From a checkpoint of a small mixture-of-experts model trained on Wikipedia: a variant of SOAP for the experts.
Below are experts of layer 7 (counted from 0) of a mixture-of-experts language model. Rows are named router (the router's row for the expert), gate (a neuron's input weights, with its number), up (a neuron's input weights, with its number) and show model dimensions 0-255. Each number is 50 + 15 x the weight over its row's rms, rounded and kept within 0 to 99.
Before each expert's rows: a language model's description of what the expert responds to. This comes from a sample of Wikipedia text that the model never trained on.

# expert 20
Unit and measure words right after numbers, such as million, minutes, long, mm, days, gross, in statistics, charts and sizes.
router:28 42 46 65 43 39 51 41 58 30 17 24 45 53 25 73 73 53 26 41 54 68 54 48 64 21 39 68 65 55 34 64 50 41 54 41 58 60 47 80 46 32 55 68 49 59 43 26 43 66 45 54 78 56 47 34 68 30 47 38 45 38 48 42 38 63 48 40 35 29 38 39 56 41 54 35 67 22 24 43 31 37 72 40 37 23 41 66 42 48 48 38 19 53 35 58 35 25 57 53 43 46 25 83 58 51 41 64 47 36 41 53 31 48 65 25 38 33 47 30 69 57 34 58 35 34 47 53 60 57 36 58 18 54 54 59 62 74 73 51 31 41 73 21 32 67 46 43 49 15 30 48 72 57 51 69 29 49 38 61 16 23 46 37 45 46 71 67 41 47 62 60 42 38 31 32 66 41 50 51 60 41 88 38 67 81 38 51 37 60 56 70 46 46 45 36 66 34 20 29 36 60 55 41 10 37 69 46 61 40 16 58 58 68 62 50 49 50 73 50 27 53 60 63 64 21 62 60 46 50 67 39 34 59 63 49 81 57 37 60 69 43 49 36 40 41 52 63 40 48 35 67 32 57 49 50
gate0:39 71 50 59 55 50 62 39 57 83 48 28 38 50 40 67 68 60 48 72 67 51 73 86 20 47 21 39 47 52 40 54 56 23 49 40 16 64 46 52 41 50 30 56 52 56 31 40 52 26 56 75 42 60 49 50 57 15 48 51 41 61 54 51 53 75 62 56 69 65 64 28 33 53 32 74 46 33 38 46 50 61 40 64 65 50 51 50 37 38 59 56 22 40 81 38 79 55 80 52 56 51 44 47 47 67 26 45 73 43 52 62 57 72 67 35 30 56 32 31 61 39 47 48 53 44 33 64 87 67 68 49 58 48 58 24 57 59 48 44 46 39 57 47 55 57 33 64 50 60 65 48 58 41 49 46 50 48 28 55 26 49 52 29 62 28 34 60 39 45 35 20 57 70 47 49 60 47 43 61 35 47 67 42 51 67 56 49 41 27 38 45 38 67 67 53 39 53 25 25 65 87 53 48 46 74 30 46 32 58 26 67 65 18 07 53 54 64 63 40 36 24 63 17 66 28 62 48 60 44 12 50 57 20 51 38 10 45 42 56 59 67 65 65 51 62 44 47 39 66 53 31 59 64 26 47
up0:61 36 59 45 33 64 41 53 70 67 57 57 37 51 58 45 67 56 68 60 55 50 37 57 48 47 38 52 36 77 77 43 75 70 50 40 18 38 50 45 46 47 09 70 68 61 55 64 60 37 48 63 37 54 40 53 78 44 63 68 45 90 54 52 41 48 46 64 68 64 53 50 07 23 34 74 68 72 66 27 51 54 35 30 43 58 34 47 61 51 25 55 22 74 37 43 59 55 48 44 65 63 46 79 70 52 68 26 53 36 75 61 49 66 79 69 54 67 50 47 47 32 47 64 41 31 76 55 36 60 65 44 35 44 30 47 23 37 53 57 66 60 64 46 45 51 66 77 29 80 57 36 35 70 32 46 45 60 61 55 73 52 56 39 41 79 65 65 46 46 59 40 42 40 56 42 36 42 58 32 46 41 38 50 54 56 45 64 60 84 24 42 60 39 55 43 51 50 53 42 24 52 49 25 55 38 48 44 31 39 31 35 19 29 62 54 27 39 51 65 64 42 42 50 61 28 42 33 46 51 20 35 52 60 48 53 04 30 54 75 70 54 32 72 37 74 67 71 38 52 28 28 46 50 51 60

# expert 58
Last digits of years and days, like 2024 or November 13, and month names in dates within tables, rosters and race results.
router:42 54 21 57 51 69 33 54 82 45 30 74 27 41 35 61 78 69 60 35 58 56 59 41 61 31 39 76 45 32 52 39 52 19 54 49 34 73 44 70 56 69 27 45 48 65 41 45 40 05 65 72 53 63 48 36 49 48 29 51 61 74 78 69 33 58 63 50 63 35 47 41 59 77 48 69 45 61 43 43 47 44 55 33 31 58 28 58 35 59 69 36 40 19 43 32 73 58 33 33 48 52 34 57 58 71 79 26 45 37 28 33 37 47 39 48 66 32 84 45 72 29 40 37 52 31 73 74 58 66 61 59 45 37 50 48 44 19 44 30 32 70 66 40 37 44 25 48 08 38 64 61 56 44 72 45 51 73 50 41 38 21 65 55 29 49 29 64 63 52 49 60 49 28 45 29 58 54 64 49 27 65 30 67 20 34 54 73 50 34 57 61 54 53 62 60 43 38 77 53 70 63 62 53 49 38 63 46 66 64 50 53 42 37 47 77 51 28 62 36 49 41 26 49 31 67 65 56 45 50 54 56 38 56 77 50 63 26 39 56 64 52 19 58 42 42 53 46 37 56 56 28 34 51 37 62
gate2:59 39 37 40 72 58 58 68 45 49 65 40 81 42 50 41 39 60 58 62 63 35 44 43 73 47 50 37 69 28 78 56 32 24 40 63 60 47 38 51 71 55 28 42 49 55 58 63 33 32 55 77 55 30 80 77 71 52 52 71 39 69 46 53 14 65 59 77 81 49 52 63 62 69 54 60 64 72 61 65 32 47 46 52 80 65 36 70 30 48 60 48 35 44 33 82 54 69 59 83 45 20 37 61 46 49 70 61 51 29 81 67 57 48 26 50 25 34 62 42 53 71 18 37 50 43 44 48 26 66 51 69 57 53 45 60 78 65 48 40 60 70 36 66 68 57 11 67 53 48 37 55 34 22 60 30 60 34 57 58 34 64 44 52 71 69 66 26 59 54 39 55 65 38 50 53 38 56 63 78 30 41 43 61 48 33 42 77 63 40 55 49 49 24 72 36 63 67 27 41 45 65 45 58 49 53 50 27 63 49 62 43 31 40 66 57 59 36 59 36 67 39 41 51 33 60 37 42 60 53 55 66 61 65 47 71 67 65 66 54 47 58 67 58 78 33 83 53 59 60 74 52 59 38 43 68
up2:32 44 50 69 31 45 51 41 55 56 57 55 45 41 57 53 78 45 62 50 28 38 58 44 54 53 46 39 19 57 56 63 20 64 38 65 39 30 36 49 57 57 49 34 68 64 51 37 40 49 29 67 50 34 45 55 45 23 84 37 57 16 48 46 63 13 54 41 59 77 46 54 50 55 35 53 49 75 36 31 51 59 54 51 27 42 28 60 53 48 69 44 35 58 58 84 53 51 49 41 67 36 50 68 72 51 44 73 43 30 23 57 55 38 27 82 48 47 58 36 53 38 50 32 74 27 67 47 59 50 80 41 59 51 65 35 59 52 55 25 18 61 50 59 22 53 46 58 65 23 52 51 46 57 34 30 46 60 39 42 75 63 69 69 25 29 60 46 38 36 33 30 61 53 41 47 65 40 55 49 46 60 20 57 54 74 32 56 43 74 59 60 48 61 23 52 67 68 74 27 42 56 31 65 51 59 61 66 32 48 50 35 80 60 73 32 55 67 67 16 46 29 63 35 45 65 39 39 19 39 60 57 28 11 54 65 38 47 65 69 42 50 41 80 29 52 68 72 27 70 32 56 47 77 57 49

# expert 21
Place names, nationality adjectives and organization words, such as Los Angeles, New York, Royal, American, Chicago, plus ordinal th and table digits.
router:59 55 40 41 64 50 53 45 44 33 45 54 51 44 40 71 23 80 31 38 73 75 63 32 67 80 61 53 62 23 44 32 45 38 54 66 78 46 31 90 63 60 48 24 39 47 68 38 73 64 60 65 82 39 70 40 74 69 81 60 29 59 48 62 07 47 59 73 67 54 51 39 41 39 78 66 36 58 48 65 38 59 46 34 51 52 34 30 26 43 52 52 51 32 45 37 58 34 73 65 70 84 34 30 24 73 43 66 63 57 34 49 62 64 41 61 46 48 45 65 42 46 51 49 48 32 46 34 33 79 84 70 73 38 41 62 70 49 52 35 55 66 34 65 21 55 34 41 52 70 27 77 56 38 54 12 47 53 82 35 32 56 49 32 54 60 46 48 31 53 50 36 32 67 53 65 50 46 44 48 39 49 61 27 31 34 42 65 56 43 71 68 36 46 67 57 55 44 44 63 43 46 43 44 81 53 31 58 52 41 52 68 62 55 28 37 80 50 50 55 37 60 32 48 40 52 64 58 44 49 41 44 51 50 14 23 36 60 45 39 37 55 74 38 32 64 60 49 49 48 49 43 60 37 27 41
gate0:46 77 77 56 29 43 54 47 26 84 30 38 47 82 31 74 20 51 32 36 54 70 60 43 46 40 64 73 42 71 26 62 46 36 49 31 75 47 48 56 59 56 25 23 18 48 57 39 33 24 35 44 48 54 69 59 51 46 43 22 63 47 47 42 45 59 52 58 17 50 27 52 45 25 16 32 44 36 63 62 57 71 43 27 49 35 39 75 45 51 53 20 62 48 49 35 37 18 41 54 58 32 49 49 75 54 80 72 42 50 18 38 43 57 40 56 50 51 58 51 60 65 48 50 54 59 41 64 34 56 48 57 45 60 29 44 56 29 30 61 17 61 58 60 38 47 71 62 77 63 43 34 46 43 43 52 63 35 27 74 30 64 38 72 33 38 31 58 40 50 73 16 79 48 42 38 58 56 47 42 60 44 51 44 34 59 60 85 43 60 64 35 48 53 34 47 44 55 46 63 44 68 48 57 53 55 51 37 32 27 51 54 53 32 21 37 57 47 63 12 51 58 72 55 46 65 40 53 41 42 59 56 53 65 42 42 61 51 56 48 41 60 70 80 69 53 42 45 55 85 32 53 72 82 77 56
up0:59 27 35 69 61 58 13 46 41 53 30 43 54 67 42 31 34 70 68 47 54 42 12 35 59 48 77 39 68 58 59 62 29 47 56 51 35 39 46 37 54 37 59 69 41 47 52 72 55 61 64 50 47 65 44 35 70 60 63 41 79 21 45 65 46 37 65 76 37 73 47 57 47 46 45 74 69 37 56 63 28 66 35 43 47 28 61 25 58 55 58 67 49 45 63 29 31 40 76 16 49 39 49 44 58 41 38 31 27 47 56 45 47 58 62 59 84 70 35 59 51 33 72 67 54 38 69 78 63 64 39 55 62 37 46 40 46 26 57 48 70 67 35 58 44 39 66 51 33 32 36 46 32 41 40 58 48 84 55 65 28 32 37 57 50 85 36 80 39 22 57 34 23 36 32 30 77 50 53 30 24 40 37 56 33 57 64 63 48 62 43 52 50 64 54 55 40 66 53 48 42 62 33 57 48 74 78 38 59 91 60 46 28 66 65 52 39 39 52 32 70 49 42 48 44 46 57 72 48 63 52 43 79 50 52 52 52 59 30 25 50 58 65 44 36 28 30 42 63 40 05 48 74 61 60 44

# expert 60
The word the, also its, their, his, named, called, before a noun phrase, often after of, in or sentence start.
router:83 41 46 82 29 49 77 72 31 63 53 53 56 21 55 47 60 56 42 52 33 59 73 49 57 58 70 47 60 40 71 42 37 69 54 71 47 30 38 69 56 61 48 30 89 54 37 43 30 70 68 50 34 82 83 66 64 68 64 56 32 32 46 64 52 15 75 53 43 77 47 54 49 58 56 28 39 46 43 63 46 55 32 75 61 64 47 73 22 13 42 47 33 46 49 48 24 59 55 36 59 49 57 56 49 61 52 55 39 34 33 66 27 83 48 60 78 56 55 65 50 54 65 34 37 79 56 38 24 32 43 55 33 48 71 39 59 55 53 48 28 49 73 61 35 67 84 60 43 74 40 11 55 45 57 36 71 33 53 38 44 57 57 46 38 50 71 42 60 37 75 27 57 38 50 31 55 32 38 43 44 72 51 44 45 48 37 36 64 42 52 32 59 51 56 55 64 41 37 58 73 48 51 61 54 47 22 38 63 54 67 57 63 43 31 34 54 41 25 38 33 43 58 48 54 57 45 40 45 38 31 48 41 49 42 58 31 63 69 40 44 37 77 46 44 34 73 52 54 28 63 55 91 35 21 32
gate1:73 42 47 52 64 48 74 35 55 42 84 32 34 15 36 50 34 57 61 57 61 49 27 48 52 72 50 18 41 32 51 43 61 53 53 60 48 39 54 31 41 45 42 38 45 46 42 66 59 37 45 52 53 35 69 51 42 81 43 13 44 54 69 64 42 50 34 62 26 48 47 74 41 85 68 58 11 41 72 52 12 30 36 46 34 32 51 62 31 57 31 61 55 59 49 48 36 35 64 76 52 45 40 65 37 23 54 45 58 37 40 81 41 38 55 32 32 52 85 45 48 55 51 71 52 40 42 51 51 65 66 66 56 56 48 79 51 35 25 38 32 32 68 63 62 40 47 40 23 46 37 58 52 77 67 71 59 73 34 23 83 49 47 38 54 49 52 54 48 71 57 42 77 65 62 80 38 53 51 39 53 51 48 49 51 51 45 55 38 85 53 58 64 45 79 58 56 68 62 53 51 31 36 39 46 53 44 74 40 54 55 71 23 59 71 37 75 48 46 47 39 25 46 23 49 60 76 92 68 56 30 32 43 65 62 61 42 49 60 47 53 13 52 42 77 36 56 51 61 34 42 53 56 43 67 55
up1:48 47 74 68 73 26 04 59 33 35 38 45 48 52 60 74 26 26 38 76 34 68 56 45 37 46 59 64 50 21 45 44 27 69 41 43 67 43 56 68 68 65 33 78 57 45 46 27 52 32 69 54 86 42 30 66 39 38 41 77 30 81 53 35 53 36 49 51 38 52 50 41 61 60 42 76 32 46 52 29 52 68 88 48 36 66 55 55 34 43 74 68 52 52 72 34 52 58 21 50 51 33 41 59 54 35 40 41 46 62 48 64 55 41 46 57 12 56 44 61 72 00 54 59 55 42 54 67 41 63 46 31 44 31 64 52 31 31 43 52 47 64 45 71 62 43 85 34 47 23 50 43 46 44 25 54 36 45 51 61 53 23 84 56 63 51 48 70 64 32 48 60 35 46 69 38 56 50 38 39 45 41 56 61 56 43 50 46 52 70 45 61 45 48 47 46 27 48 47 30 75 70 39 35 54 61 47 56 60 61 55 27 22 43 46 61 37 35 32 38 60 49 44 64 36 39 50 66 24 30 67 29 26 36 69 50 58 49 08 42 46 52 40 26 66 58 42 63 53 34 73 58 31 65 53 64

# expert 30
Nouns in sports career text and census demographics, such as debut, goal, match, touchdown, season, couples, years, population.
router:62 51 60 52 47 86 47 48 45 54 40 56 26 48 39 69 62 35 33 39 34 67 57 64 43 61 67 52 45 62 66 47 75 19 36 65 50 73 16 58 48 47 32 64 81 73 18 54 60 68 40 27 26 34 67 70 54 64 34 45 36 48 69 63 49 55 36 34 39 29 34 50 60 55 47 47 30 70 51 61 65 39 49 40 36 61 50 58 24 53 50 38 53 55 48 71 58 29 60 39 40 40 22 57 59 48 52 29 37 52 51 50 44 34 13 33 28 58 81 55 56 65 34 71 32 32 56 45 23 41 62 43 43 48 36 49 44 55 57 49 23 35 51 67 35 30 37 83 62 34 49 60 76 77 51 41 27 52 50 39 53 40 64 47 66 21 28 41 53 63 58 71 39 53 45 68 46 43 44 38 64 40 77 46 56 58 55 60 68 60 57 59 49 55 28 58 65 57 18 61 71 42 65 53 44 43 49 50 41 60 33 44 84 52 56 43 61 41 74 79 21 58 67 93 68 32 68 73 47 25 50 53 58 70 79 33 47 82 37 55 69 39 44 47 34 24 46 57 61 37 22 44 40 52 36 58
gate0:47 80 27 53 49 74 44 46 31 58 55 24 35 74 52 54 40 49 63 53 59 47 48 33 27 48 47 30 42 25 57 47 76 47 60 58 54 41 60 57 26 68 15 30 66 69 34 46 74 57 42 15 43 74 60 53 59 26 34 66 56 37 57 41 56 21 64 46 56 56 73 40 31 52 34 85 70 44 47 58 67 53 49 32 36 40 26 67 48 68 48 55 50 61 37 70 44 35 76 44 61 55 40 57 66 27 39 53 56 73 46 52 44 78 52 57 51 66 56 53 45 74 48 60 36 43 66 56 65 38 57 47 51 55 79 50 17 60 60 80 34 59 56 27 58 25 51 76 81 36 39 30 40 83 85 28 60 77 53 37 70 26 57 52 83 48 42 40 48 70 65 37 77 32 16 51 41 51 57 43 17 51 66 61 51 52 56 38 60 56 37 46 68 37 53 78 68 45 48 69 39 64 44 42 68 58 50 57 51 51 76 52 56 58 42 42 70 67 39 79 73 49 60 49 34 49 44 43 29 51 25 50 20 65 48 55 45 24 50 57 57 16 73 43 40 44 47 52 63 48 45 47 41 58 48 63
up0:33 55 56 51 26 49 43 33 69 75 47 40 63 49 58 52 87 39 38 51 49 71 45 41 43 41 43 51 51 83 67 59 37 33 36 20 70 52 24 50 62 37 54 15 57 45 36 43 75 72 44 64 46 20 53 42 41 31 65 36 32 62 32 98 61 37 53 33 48 47 62 38 72 50 52 51 60 46 34 11 27 53 62 72 56 63 31 60 64 39 52 60 79 43 36 65 55 52 45 60 68 67 67 48 59 79 46 81 62 65 52 41 37 60 36 38 57 48 65 43 16 33 57 51 22 58 49 42 55 58 66 38 47 46 16 58 44 62 55 56 65 68 47 50 34 42 83 27 41 53 46 51 44 46 51 27 38 38 67 51 78 75 49 44 41 35 33 43 62 49 55 53 62 61 79 42 47 27 39 45 33 31 27 51 46 54 56 90 51 22 53 63 44 34 52 57 60 28 31 44 68 23 42 61 65 49 51 53 50 62 42 56 38 63 52 05 56 71 52 58 36 64 73 30 56 66 36 36 36 65 36 46 75 64 72 67 41 46 73 41 54 56 36 54 73 41 57 63 43 46 54 54 54 50 24 30

# expert 61
In, On, During and similar words that introduce dates or years, often sentence-initial, plus pipes before dates in tables.
router:67 53 22 52 37 46 71 33 70 58 48 60 54 43 53 30 64 63 81 57 65 56 72 43 67 48 28 33 16 35 72 52 29 49 68 40 59 70 58 54 56 40 36 71 72 52 43 45 54 47 49 70 56 35 39 67 68 51 66 64 42 51 55 35 57 35 39 65 67 80 39 49 37 39 59 64 54 73 33 56 55 69 57 69 34 50 69 59 42 33 39 56 65 27 28 47 58 11 37 58 83 25 36 74 48 54 64 58 54 45 44 59 49 44 71 36 59 21 88 20 51 49 67 38 41 44 40 53 42 41 57 53 34 63 77 51 51 53 24 29 23 43 28 44 68 28 47 40 58 47 57 43 38 57 34 46 50 55 54 60 39 73 64 69 33 51 47 49 53 43 72 88 45 45 62 47 67 37 55 42 12 39 50 62 38 47 80 56 53 35 35 45 37 64 45 28 34 47 37 54 47 24 56 63 56 76 64 74 45 39 47 34 32 34 60 65 49 35 47 59 75 31 43 70 24 44 59 82 51 27 53 74 41 49 41 64 59 41 46 45 49 46 26 55 57 56 63 65 41 70 70 49 35 68 93 22
gate4:58 70 31 65 59 57 70 21 49 51 66 74 50 44 40 66 58 64 52 33 47 34 40 34 67 61 77 68 55 43 58 43 44 43 34 58 32 57 60 44 40 30 54 21 63 44 51 50 53 36 51 50 43 43 51 73 51 47 58 43 68 46 42 62 44 41 62 50 40 55 46 68 72 81 66 20 32 41 64 35 62 37 48 79 29 46 59 65 38 82 58 46 42 50 49 31 61 59 54 51 65 51 51 54 50 68 64 68 49 25 61 79 54 47 25 63 68 38 74 26 43 69 51 75 26 35 18 60 47 40 45 69 66 60 62 66 49 40 63 21 38 37 32 58 77 64 45 51 33 43 66 33 61 71 42 95 42 53 52 66 42 55 49 40 44 33 46 33 53 49 54 16 65 42 41 64 54 31 36 59 51 68 55 36 58 82 66 67 65 69 56 60 62 42 68 52 47 52 49 60 54 33 60 50 48 51 66 63 53 62 43 72 55 19 70 69 50 19 63 95 31 40 50 18 59 45 62 60 67 59 20 71 11 51 55 46 42 50 62 53 25 51 60 46 62 33 72 23 19 23 50 70 44 36 56 55
up4:65 48 60 48 47 39 71 36 66 60 63 55 67 31 62 29 23 38 70 69 70 67 36 38 32 44 67 60 26 68 49 40 31 41 34 39 20 50 34 57 58 60 67 82 26 68 67 47 63 68 63 28 69 47 57 59 31 57 64 23 43 53 50 66 35 45 46 29 46 47 42 63 45 23 59 50 49 58 74 50 41 73 31 46 70 51 57 65 84 35 55 68 52 31 44 09 12 37 43 21 33 26 57 55 54 56 54 51 77 53 45 47 53 31 47 49 42 54 38 61 70 18 37 25 51 49 40 39 46 32 49 14 55 56 22 29 48 60 68 64 52 59 51 31 68 53 48 35 42 48 56 29 24 35 35 51 41 47 50 50 53 55 27 56 33 65 52 74 33 38 23 77 70 64 59 34 34 34 47 67 45 82 32 67 80 24 49 56 39 47 62 43 54 43 54 42 52 32 45 39 54 51 68 65 51 54 59 37 55 36 78 52 31 59 57 47 49 37 62 50 56 64 33 58 87 40 45 25 73 77 47 76 42 55 71 53 49 50 67 52 36 22 68 47 34 51 45 46 40 64 60 38 71 48 51 29

# expert 51
Line breaks, especially blank lines between paragraphs and before headings, plus heading equals signs and table separator rows.
router:45 31 33 57 49 38 28 43 43 29 50 35 74 54 62 45 40 60 70 49 58 48 50 45 29 43 63 78 28 53 86 31 29 21 43 46 38 42 65 51 61 58 65 29 52 45 38 42 64 47 15 49 53 29 63 67 29 50 58 26 38 55 24 53 31 71 30 48 67 51 69 81 44 50 27 64 37 51 31 46 41 42 57 67 39 49 63 57 67 65 12 45 34 69 19 30 69 35 45 75 48 64 40 49 68 62 69 53 83 69 36 33 37 41 72 56 49 38 36 21 61 68 52 42 75 46 52 50 61 58 65 61 51 84 40 60 26 42 66 67 61 71 52 47 14 40 49 58 47 45 39 26 53 63 34 26 62 69 57 62 67 56 39 51 36 53 48 41 44 30 76 48 34 49 68 61 63 58 42 61 49 51 16 74 47 78 58 68 36 53 72 38 74 55 67 57 43 53 54 23 32 44 57 35 51 51 42 68 15 65 56 58 34 61 46 40 26 61 59 69 72 26 44 38 75 74 58 67 60 63 27 61 44 60 49 67 65 57 68 48 64 44 47 51 51 50 31 33 63 22 50 40 59 56 53 38
gate1:78 41 33 45 28 47 50 35 54 35 61 44 58 25 37 49 55 51 33 59 81 57 44 46 66 54 84 60 43 59 55 63 47 81 53 34 71 47 56 58 61 58 66 63 42 38 57 57 52 29 47 54 48 30 44 47 62 53 71 31 60 37 54 35 29 69 72 53 40 63 57 50 55 42 23 62 35 33 47 40 37 28 65 47 70 65 47 62 32 46 54 67 43 43 56 52 52 28 36 79 72 36 69 92 80 47 29 46 58 52 27 57 39 38 54 51 63 54 86 55 61 55 69 48 46 72 48 66 65 39 55 48 31 55 77 45 34 32 59 35 33 37 45 52 29 53 45 22 50 55 50 43 45 46 57 29 35 33 84 69 62 43 86 45 46 77 52 66 54 35 59 75 38 49 56 81 50 67 35 39 19 54 43 32 52 74 43 33 40 18 32 67 70 71 55 72 27 52 70 79 53 26 55 45 34 41 48 35 56 52 79 74 21 15 48 48 42 43 39 26 34 35 60 47 69 56 25 67 55 53 55 64 54 38 61 48 37 72 71 57 43 43 69 68 54 84 61 50 51 40 58 61 66 55 53 42
up1:56 39 44 47 60 62 56 51 44 64 50 56 61 44 68 54 32 26 32 58 24 27 54 53 25 68 49 16 43 48 71 50 28 56 59 22 37 49 61 53 67 66 48 42 47 50 45 65 65 65 70 63 26 66 60 54 68 51 44 55 63 42 50 51 32 46 28 51 54 49 39 29 53 52 38 35 64 36 50 74 39 65 24 33 49 69 66 65 54 47 61 48 38 59 38 58 00 36 39 53 51 37 23 46 50 65 53 29 53 53 59 36 53 26 56 60 53 49 45 73 33 59 60 74 56 50 48 51 99 54 64 49 38 59 22 25 46 18 56 78 58 93 42 92 55 52 28 47 53 26 46 23 57 62 44 69 42 37 68 52 46 48 56 76 54 36 41 34 54 44 54 39 54 48 47 46 61 39 57 28 29 39 65 55 51 49 38 57 44 61 43 39 19 75 47 51 54 60 68 36 70 44 37 49 34 30 52 46 63 43 56 83 22 36 59 42 63 31 38 40 86 63 30 76 18 57 08 55 45 55 72 35 59 36 68 43 50 62 56 55 67 36 55 70 54 52 69 63 39 28 66 60 46 57 43 58

# expert 22
Opening quotation marks, line breaks and first pieces of titles or names in lists and tables, like "Perfume", Sm-ash Hits, Old.
router:64 43 52 58 60 41 64 44 45 46 89 20 47 43 48 65 52 37 31 64 53 32 19 60 66 46 59 33 49 48 52 49 39 51 42 28 32 65 65 41 49 63 37 42 63 32 65 60 63 51 64 51 49 66 45 40 52 19 60 61 28 52 33 79 43 91 23 59 33 76 49 45 80 37 41 25 52 35 39 41 59 59 75 56 40 24 52 58 66 23 32 43 42 41 38 82 35 50 45 66 58 71 57 11 60 50 52 75 25 58 44 45 14 41 58 68 52 56 24 72 72 67 32 40 64 61 38 30 47 27 55 52 53 43 70 53 36 50 66 45 61 63 49 26 34 50 56 48 40 58 48 36 51 62 39 59 66 55 56 52 48 69 54 59 40 66 67 35 43 75 58 65 69 49 51 35 38 61 47 50 58 52 49 39 65 49 49 90 55 20 56 46 14 34 54 45 96 54 60 46 49 53 76 56 74 49 65 30 55 54 50 73 42 70 53 63 26 18 45 43 42 35 48 56 46 68 62 30 55 47 49 74 50 37 32 30 55 64 77 38 33 28 19 63 48 40 43 48 69 37 48 36 70 33 47 60
gate0:75 32 44 42 76 46 70 61 56 54 59 49 60 32 60 55 31 70 75 21 62 48 62 47 83 72 44 53 57 55 84 50 28 31 36 49 35 53 36 82 66 48 31 36 67 42 24 62 69 51 46 63 34 63 62 09 38 43 68 51 51 40 43 31 35 60 48 48 62 70 71 22 17 66 67 76 55 49 29 52 34 45 61 68 15 30 57 35 33 42 54 26 39 68 53 53 52 37 49 70 59 46 73 54 56 38 26 83 63 72 05 45 64 45 54 69 54 38 49 72 48 52 38 30 79 48 73 48 20 47 28 46 55 48 25 29 66 62 47 60 61 67 27 39 10 54 71 41 53 43 22 49 55 27 38 50 46 65 35 66 75 47 36 33 45 67 64 46 45 38 55 43 42 42 28 64 41 53 41 53 52 35 43 37 43 52 54 66 41 41 43 41 59 34 50 55 45 58 52 43 39 25 30 52 38 41 66 50 50 53 37 40 49 61 63 33 27 45 59 52 40 68 70 48 35 52 61 47 55 66 40 43 30 54 60 41 41 21 53 40 57 41 53 52 32 59 45 43 77 46 59 68 93 48 60 44
up0:34 49 49 59 43 43 60 45 63 49 30 44 75 62 43 66 41 69 54 46 84 64 61 46 53 60 49 61 49 56 37 51 67 37 35 94 67 60 63 32 27 35 46 67 37 37 57 36 84 46 31 41 40 68 63 35 26 58 34 60 59 71 61 45 64 35 50 32 51 17 56 34 38 53 38 67 57 18 50 59 54 61 34 48 67 77 19 35 58 55 42 56 62 56 63 36 53 56 50 81 27 50 71 69 38 60 50 35 42 49 44 65 55 38 59 68 21 22 17 62 56 63 27 58 34 41 59 54 30 63 42 73 67 53 26 78 27 77 43 69 52 47 66 43 77 58 74 39 51 34 61 64 43 39 20 27 45 61 54 73 53 52 45 67 45 46 65 63 54 50 35 55 69 59 40 47 82 57 60 47 60 60 23 47 34 19 36 58 54 45 57 75 49 75 59 54 45 23 69 70 55 30 51 52 31 45 47 66 53 52 52 30 43 37 47 49 45 49 75 69 23 41 57 25 47 65 48 25 65 61 65 44 66 58 38 50 46 41 35 76 25 48 47 72 66 46 36 32 46 28 46 11 56 53 65 52

# expert 49
Prepositions and temporal connectors such as of, to, by, under, after, during, especially under in census age statistics.
router:45 54 47 45 42 47 37 49 34 64 47 75 51 54 32 21 84 58 57 66 41 45 60 49 39 52 50 65 16 49 44 63 28 39 96 70 71 67 64 50 46 53 32 53 71 46 40 53 43 38 40 66 41 67 30 59 56 45 39 38 30 28 45 67 51 48 51 76 40 49 68 37 30 70 57 52 68 62 50 60 45 37 54 69 33 41 54 83 60 54 56 61 46 66 74 62 52 47 35 53 36 27 22 44 47 39 49 65 65 37 98 65 52 00 63 14 58 27 39 37 48 53 34 53 54 38 62 47 36 54 18 20 28 60 45 50 52 72 61 66 45 42 43 52 79 29 61 48 59 43 46 43 51 65 69 51 40 75 55 18 63 59 56 86 69 65 33 23 46 55 39 42 51 39 52 57 25 68 62 54 33 41 32 73 61 51 74 53 56 44 51 27 45 53 44 52 47 51 52 45 52 44 66 46 50 76 69 29 67 57 65 48 58 54 49 64 51 55 73 71 72 43 71 57 42 44 64 65 26 24 58 65 44 52 53 69 41 60 59 41 71 35 17 77 29 29 53 51 46 35 28 44 33 58 48 43
gate2:35 38 59 57 39 63 49 60 66 66 65 55 56 61 22 40 64 39 22 63 49 67 79 51 69 53 62 46 47 54 58 68 58 41 54 30 81 35 51 45 49 76 53 56 55 37 57 72 57 76 67 35 53 53 39 18 44 44 30 58 27 26 38 54 23 55 49 67 53 50 62 27 27 27 64 44 46 45 47 60 46 26 52 55 53 74 74 56 58 43 55 41 25 36 59 39 39 42 72 36 55 53 42 38 47 73 48 78 78 20 63 57 53 31 47 45 46 64 39 47 73 49 62 61 46 41 73 40 33 62 43 48 44 43 76 55 73 43 60 42 63 58 42 63 46 67 60 61 36 33 62 14 47 58 51 35 57 34 61 44 66 47 73 50 31 52 62 29 28 14 63 32 32 61 31 33 46 62 61 47 29 46 69 55 54 45 71 62 54 89 36 49 56 98 62 42 34 43 45 35 76 12 80 26 30 26 47 29 37 50 54 50 58 49 25 42 54 70 46 52 38 27 46 49 52 37 57 71 56 42 72 43 54 72 61 51 59 85 20 48 52 87 33 41 43 40 59 58 39 35 42 59 58 49 60 51
up2:40 84 42 73 66 45 56 47 34 29 60 63 56 61 40 58 40 31 56 47 58 65 29 68 35 53 64 31 27 52 24 35 46 50 52 80 44 13 78 84 42 44 56 67 44 56 60 26 45 58 43 58 66 36 65 41 41 39 38 40 54 57 24 46 57 48 53 56 31 50 82 46 53 66 34 46 29 73 30 56 63 36 40 48 49 42 59 04 58 37 70 53 63 71 70 41 54 64 31 37 48 67 58 60 67 63 59 67 31 54 73 22 67 61 65 46 52 25 50 93 60 36 68 56 40 49 46 57 62 60 49 46 28 77 66 65 52 42 36 66 90 51 45 56 55 47 34 40 24 59 62 42 61 45 73 38 42 51 52 43 43 50 49 48 50 33 43 29 52 28 68 50 70 51 44 52 34 36 49 75 74 49 50 50 21 47 47 44 72 60 60 71 58 81 41 50 59 46 29 49 38 46 43 99 23 37 54 65 51 45 85 46 57 38 49 17 60 56 79 53 65 28 33 58 40 46 45 71 26 49 41 49 56 70 41 52 42 34 50 82 47 58 52 54 38 51 38 69 78 50 48 57 66 49 51 61